python train.py --experts_per_token=4 --balance_bias=false --groups_per_token=4 --grad_clip=0.5 --batch_tokens=65536 --seq_len=1024 --train_tokens=222500000 --steps=3396
Below are experts of layer 4 (counted from 0) of a mixture-of-experts language model. Rows are named router (the router's row for the expert), gate (a neuron's input weights, with its number), up (a neuron's input weights, with its number) and show model dimensions 0-255. Each number is 128 + 24 x the weight over its row's rms, rounded and kept within 0 to 255. Numbers have three digits each.
After each expert's rows: "gets" lists some tokens that make up at least twice as much of what it gets as of all text. This comes from a sample of Wikipedia text that the model never trained on. Tokens count by the router's weight.

# expert 29
router:169156128103141136128114162116108120110114120151152116175117136110128140147148131137111092109115176150106127122073081118133140140169167158106111115101158077101111103094089125158106104168131144163123091138167123085151131140146126093134121128132144141103101105152122143149108125101132098114175100138103167128124133125143066151107172131149084128148112105141155149110138122151129088161127121099172120171169092136141125148132152094108151096066102148113098135135068109167108127107128127178103132109124123185119124149171158085111146108151137121144140149113097152151084139126113102067089138138127135140127143171124152103101102120141125118130113154102127123121094135162159148139119133107093124132142100115145146167124127124149160112141154092132114169139144137112141113143115124
gate0:126131145140133139119148158167090139132104183127132143133083131124151128132154189164099170126135195157171180132078124125106128100147166156137144135130124065114141113124110142104122082106128107145113094163150137095112154138090132122140099144117182105088115126153131155101120110160161120123189136104088125164130138126136115115156111134124144121162110136153129127128137130134116108148118129118174103088144148138179103111119103146141165104115153141151114076117089161124104117126134124129123137095105125125111122120147137091099087149138160079130147123111137118106096168095151090109126152145100081143065125131161134130114137137129126107147149132119101114132131133087134116126110090105164104184123112145139109150121116142169101130126133061153144129135156142111124144140134093
up0:108114117143099118129106165156103159148095167148116139122096112128162161151136158153094168123141155147164165123115129127087121090148148161119141108128115052111111107116105141112127104099137104125118120154141147120103152132120146124128112137132180132117137131166119139092181104145124148116204124121090105167107121123136127141152117118150164108145118106178114142127121146118146148136127137147166142061116137117139084132083109139110196146120140130110120066134073178122100140153115122141130135111146153118126110104144123102110116155128170107120145136124155113099102163098142107104131155140119131149064121084153132139132140123070146115154161128079113138138157124091146125121141093094127128148126122163125112129126123120164103187120153088158112107141121146125103135128127092
gets: "\n", "==", " (", "\n\n", "===", " =="

# expert 53
router:106132095153181143143143130132126139128141141150136132131133108145156116111108198143138169106138112133120116107147177136116115166123126101066125097104124127134115170122132124139110136110139173118133164115073109094132106096142119104158089130146121144153140090127150151175165149112180143131150158137147127149132098113109086185138110121162125132099121119151120156154100146107125076140122148152103148110141134160139144113098164093126149127140138080095177135108104128159135148145116087143121139131117113119120112148103159107120145127144131141105121107151107103119084181138145143150097147126153137154083105131121139170107121140179126135078090131141172148152168117118147146140130111141112137119119104116135179179187097100108120151108098159088114121126115137149157176110129162
gate0:133139127105131156156160152129150137161102152106125182129144103181122131144138142127121130136135157123094146170116152123107087093103143138090139172092146121106102162131119107114133116187131133139127123154149139134078124146109113133155088126163150124164093102120135148086120097097165129133156118123148107128115128130110112116179132157140149136112134104100162092131142121130105126168120151089151129097090111037145110124139157141123142144098126145135119122132101098116173158159147113168133127122114128096153119145112150111120136115130150125148111165110093142113102092104121125162110079101147139092113117124193153091161125116119152075146103121107156133091165147106144109115144141093083097137156133109167118093122096142168097142120132109125154142118129124105127126109185173
up0:163131126103131143129143115097160116186105137088127201114153110174137137131163140130151151150137143120114152147124151112106086115078127133120128158125120123119132163117115115137144119165101155138123133144157158126087148133121115142157115139169128092174096130132134122112134104133165137149170098124130099124110150084135124128168140125130135121102172108063137103123149118116100139166125140118139106095081119041151131137140146140142130146086092138123122112115089150141159134144122105157142112130151135105162121136097145085115156142114184128141112147115097108143083083119125161138131080138130132107094114107179138119169147135111144075107113077111128113078170156133143118140123146127091121143141140115148113093152117138139089131144169125118150122107115093123094125129186136
gets: " the", " The", "'s", ", the", " was", " his"

# expert 9
router:112162132139172103136165155169097109120160137156125143088102142123132105137106162153101085125122124111177086145125122170100118111130098121102147118115096118155126134128146125125158144110111134096172109143125103114166129140175172129108120126117128169131179173186147167138107150118169145118126130128107113137164081109117148122150173084133181131095123134172150154133148113141145142161109136136119130150138096136132140091120099156139124141129116161112115125083106101165133127127124119082124157095117098148093181114136149146136163132134130130144074126123141125082141154089134184096128151104166120148129131122167122127102141165158095175097142141128137139125146071115149075149104115123109115101113112128114158166156113127124119125159130127169139130139133122151129118079133155
gate0:128114091096181144106120133117151099135130161173129089085124159145176145165158109100126177147141080132108132127153142086124131153134149140101138122134118132090133138135145143127120138114135120128143098152084174139107076139163128150112151115110154122116127135160128151132093112111138115162159146163127137119134141172103085143104143132176088077083103103162100148142102128160163121078132180121156163103145119130102130184111119136151135161116158126105133135119102118094147137137113122069153176101121139100095106142087140098135129109144101131152156151124121112110128129108148093143127145116121133158129151136116126178136137111101144152118088097112087111146125098134114102146104125111126125095137118173160151133136126113108139149106077126124083135173164096150136165100100122
up0:143100086111153135129083116112147126149125140178130149101080135165187127118144136101148134092112108098109148108096136110146072120121086189101102118164106149105133100137148144130100132155147126120143145114095124124105123140103118170137107108124161124095116102138147135156088136167142139141139169142110151140138146185160114137118119136136111126064147134161136152137120157094181113083137127136183146091122106111112122164138110182126143124134154180138115132101129169128129121102172089147128155152120087133107125144116135123136096135135132153159140164119114132105129113083159125178105137093129134132100117155153136150148160074112152143112068114098091124145094078118137127108143132136133110125152142125129098145147112100091143143105105129125141092121112143148173152106126110
gets: " of the", " of", " to", " in", " in the", " the"

# expert 5
router:164155116121108108109126110135098119108154097146132168159120134131112137125089111113144088138100088127133132135098081135100135151152147123106149107150099146117115079144133154093077172122111118066115113130149133125153120151169128137113089172142114124115091164131139081111120149116157105094116093127134115098138143124134115112079158114140129144130123153104125162093116167129173146120120103105156113170121146158165130139147092155133124082089099195141145151119150068140118124136154149104146154145143121150129130126171156109156139112147165134126097092098139176096119134152159145137164156150129143150155141161139118129106140113170100112128157145145082148124101129084150134149110148140105108131137116148115167110078106129127099108187129141134119122090127084095131099136120104
gate0:114123127112112110115136107111137105144154137114135140159098106151162133170133092122138108112079116121094102102131114128118147139132110146118123122121159145141080112126148137112121151133164110129163097148156113152107129154128174141202134169085098140134137109109132106109117140124150123132145128105109176128136093106092157134098113113088151126121133159095121125124133120083076144174119132118125151108138127132099150156093091110156107111117135146154152151090163184113156142131151149151150145177163110151144117175133136137126116088117098132098069142082139137143170137102114141141161154133138142131131082092098180143144096127160125111095119147142129168140158116162110181139139103104138119092142162098110142163109116107112107121118184127128126089076083127159102134100149129
up0:163101128076112124138124094110114116137092141130123137104082161099148111180119143127145124144129098120129141124131117146131150135135113146124167140121126099132090109096110144134118126111158088108131123151145099109137104122149146151195137112128079118140147120138131126077153123159126114163132129155097144134110153107105150115093104138099133121128124124099168127113138117068095141131116159177183135134128113146099150148118100094180105152132112149134142128138142137157169138122182133120134165138143086156156158173137152160151107150114098066111100098080126121162134130130105117133136176142168147159108117073149147105109107106156180109126107127136143106118130129136109155170116104129103142170132148160127134149095099109101075109138175142111112109122096143144100165085133101
gets: ", ", " | ", " in ", "\n", "\n\n", ": "

# expert 28
router:146163111143160146107143091132146174120115094095100134118104134105117143142132082089169105123138123097111081157135104120096148106098148136133141119156112120093129108118151123110117155083112100143138087112118099150142088141095081135092113113112112143122098160144120174120082115093106154142146144131095166135153129121144141125155142136149103140141173127113152127109120138140149109149149115100106130135109161145165111098150144185180053164141145146098125147133150179152122146127150129082164144122149134141135100138086160122143154106119099182184148121142145134117138104149092126136146124081146122137144101143114130127120127108102116180127109164122117124118069112120154169113152149159136119114104117129127155123133138123146132097091126099147130169137132062156153103106111138
gate0:110120129162107135144179158134162165127117151117126123116142136116107142165132163112092162121076142135183121145122154105137145164104150142117150155136112142099156127138102111118166132138129107121149144115116101126153090108167126125135145138123121117142110167094124126091131156145134158103142103119098111113135172129108129129065102139137133151139125140080144135128115132125129138169130082157090104101132156089174146187187142139136135133148148134150148108189057103159116104099085119128146107150144128120141152146086150168137096105133144124106132112065102133116108127137134105108112155147123144130144148092114112099144102142133128164087104133105079150078123110125128105154145161112145177141153156139103154141154122153128092080140115087112122105093096113122099129111111123
up0:089144117123106126152165081150135131148132161116109131142140118144099150113137127143113165156116132168158141073117146097123135155151134142154122135128083172119139145150076124128155166137128166099133156105099101146114110145140124099145149140130070105130129115107106134109109122139143169141099151142112135102151099093146134150094088144120133162117129156127125134138142127100086157143104129117108114097123144126160156118141158145159142155140123144169134096174142157131130136118094085121137134162135181131119136137119140158112109102136130112130134166091126139077120090128100091141131106175116124138099174093128132089145091127118104201130112131151086108107118107140076119172117173150167141105102174144066178092143107129140098126104105148135097090127109110123114153114107139
gets: " | ", "\n", ".", " |", "\n\n", "; "

# expert 49
router:163131201096124099103138107106120129103116124121153113149097114137078181108129150138114149121119146140098115119159152142130139134103139153136117142147152090095111107174133100113109073156123100148116119130161130156103100135137116102105108110113178152120098127144093130126060105099147142130160132073163138127135138147119104146192141132115096136160097149173111108108141143129113126099084129144158114152118134150126151082142119127103103097110130144165135146136107133141098135135147103175116119145135142127129130105137129096097120105092141150128134118116139135134129196110075137100135099127112150147173154143120139146118128165119102123143144179142106124153136140126108134131111140089102121118138088082115090111155109113133121084072152106156156119076098113138148113190133098
gate0:090157116130104112129102120162146125152121119064122129187163110111128109121128138107110140123137092132127107152145138149140121111104104150185144128158146144135135133154123107142178083148113118118113135107142108090107114098128168128109201126136119126117111136117139079105189071150139135097137159099127072143113170152085100117159106094131144136132092114124125153145096111144138161173121139119139087141132144134141149125130120111142120141126156151102104144100159114135127144076152157096061087170146162095167128110094108176115115144080137125131105108157140134107136144101122149105098147157116149125144146113126136119124162124119154095125131121106119165117157141117123106164115156132133129156164196127099112099135126132144123102108114167125169107120153131081119122158128135
up0:141076132141156074117120120136147100158115164123103109191146115117109115130098138122153117138132151112161153172117091152115117107099115153125134139178161100091147108165131129145143116154113136116146162097135103142153100131123155175080161072106133129144119139133146140127122114161105128128128078117144092147135117099080192096135097102117151157126121125091146148128122123146129123144149122112074105086101111138138156097107134113127086104097135123127156125109144165100184138150120076089153134143143118106156124127145125099117128160103133108142113116081116150151130161136094121122115130108108104185120148104169144132157112139137163125163169090112098120163154114157160091137165141082111169130119167154143148078130126102146130144163117124123129148118124117159114129128130112
gets: "\n", "\n\n", "==", "=", "==See also==", " design"

# expert 11
router:147177112128119149087137087104048113109110109176143103140143162116126149086102140172131126181130130177126148143137167159135118123133128120126140105093144154122132110123131113184095136136122149112077134154151147110118133134163147146149115133152164090153128103135094121124133146120107169104158108124098155103134156086070087132064105124169111118140102105201089160136142117141140128114115123133153175146115137131102102151096142117098082092145100118131117136142096084128105133135155122177124130144164117151105139126122128152105150099156141117115109113121110173170095122169125127107160116145128166151144167150113117131097109111135106127140132139137120136115104126122147127106118115081112121129142093103103164090152140166146106130142106135143088139170150115117128126142123140
gate0:142150103138123126125145135100111131157124150132097126111141159119144154126158149139130054095106100083148180123136129106108152156123104159160106133146115119137095136150115138093099112179151148070114171144107106101109148151166109149088131101173121135146114115149129119122146119142084127130117127110068094112159156148121123132128122153118128085104106129148149186096146130126123140143187112129128102116100134145175158132104084080124108156107139121092131095142114085126136118098158139123131103127135147104140160111180155151123131135097181084109144138117128158104093092167139120118142092133111114128127097135108139100152109132110140154166117155109092117124122190092107139119124148138132127113128164127157122158109184121128118139173155126131108126097140166159134154085148141
up0:121146118143106122132125106104111131113103131120096141115142134143134143077122131117113048088118116132116220165097126096106138154126112159135089150129120158157107133129133122089114140167151136068145176117096091131126143132198132127110161133162137134104135093121134125140103111147104116133113145139088123141103149171084124159115127152118143128081128141128169167092143125119129149124157118166116114141113141117172153162090099074102130157117110107098140102126151063156145129108144131131134119146134126124134169134160164154145160152092143103124112137144119172111130109149136152125132105092123105125104114143102108110164113119154142137154115146122140107133113130102094114130127153118155160100164181116131138097093134106111126111169146151127148096079095150136137155125173153
gets: "| ", "|", "- ", "=", "-", " St"

# expert 27
router:103169103127109126121162104144093144131126086138131157097142167131168160155101124134094125115114114116132086144118132173131156127105145148095107140119112153096159144116169110109143155098116104093131157127140084090134170139143164185160162146106151121148109161151154139136122106108121178073135103123143144126178081106125138156138146113146138111090102141165135145098142118096146166147152088094098159136131185155122121176078076120146133131128130139144153126158127138101137143114147155123154111118113135085101150074150122097121135125094101153162147120141135122141123109091148141137177141116155130130151100115145155122130162128145108166116147125104128121153096109117139159143112116151110141150150085127174158123164138137153118179145131131150132151135115139129099127151073167
gate0:157141123191155083118122092170111121109123103100090149137094105123131114137138106125182090118150101137178114125100105155131108111127144151134095135146102125109159109132152123100150136120120146143157146143127098125139164151123163152116129153131189114114095130124133139115102150176088127129145156144111104122125137074138154100140123101142123189089086120117151150115118112116116148124091114103125133170094127131139141155125104211144106110156130159147153134128125131105125113123145141118117132136102112157145129160119115132124061153128093165198156143110131117126102133131112090109118141118156130104105076104159111094161105129102111193114136129089094113175132091118144160141120119136122126122135170115160131160146120116139132159158188109122110112108111109104112108115128139
up0:125133107127147095127087087145118117129115130110089153148113127104113164130167124144183074146154112130146109148114135148116103133110117119130081141137086130087153115132141096110134130141102145113165131141131126125133159149139181112094134146146167114112105153112109126118103134190094167137128136147118119129134157099108153129155142135143105173100108130107139182112123124130142141127107103117114170191103167153136147152114097168149086076166140158106146138129094091071130139121149141115106100138089116148157114149124133133150064131119075181168153121111101109108096148160100115108132113091134142080117111118135119076165139148096111175145121132093112140179117127098137144170117141127105126144107133125128132129145134106167159162114171123129136127125128138136130084148124142
gets: " of", " in", " to", " by", " was", " with"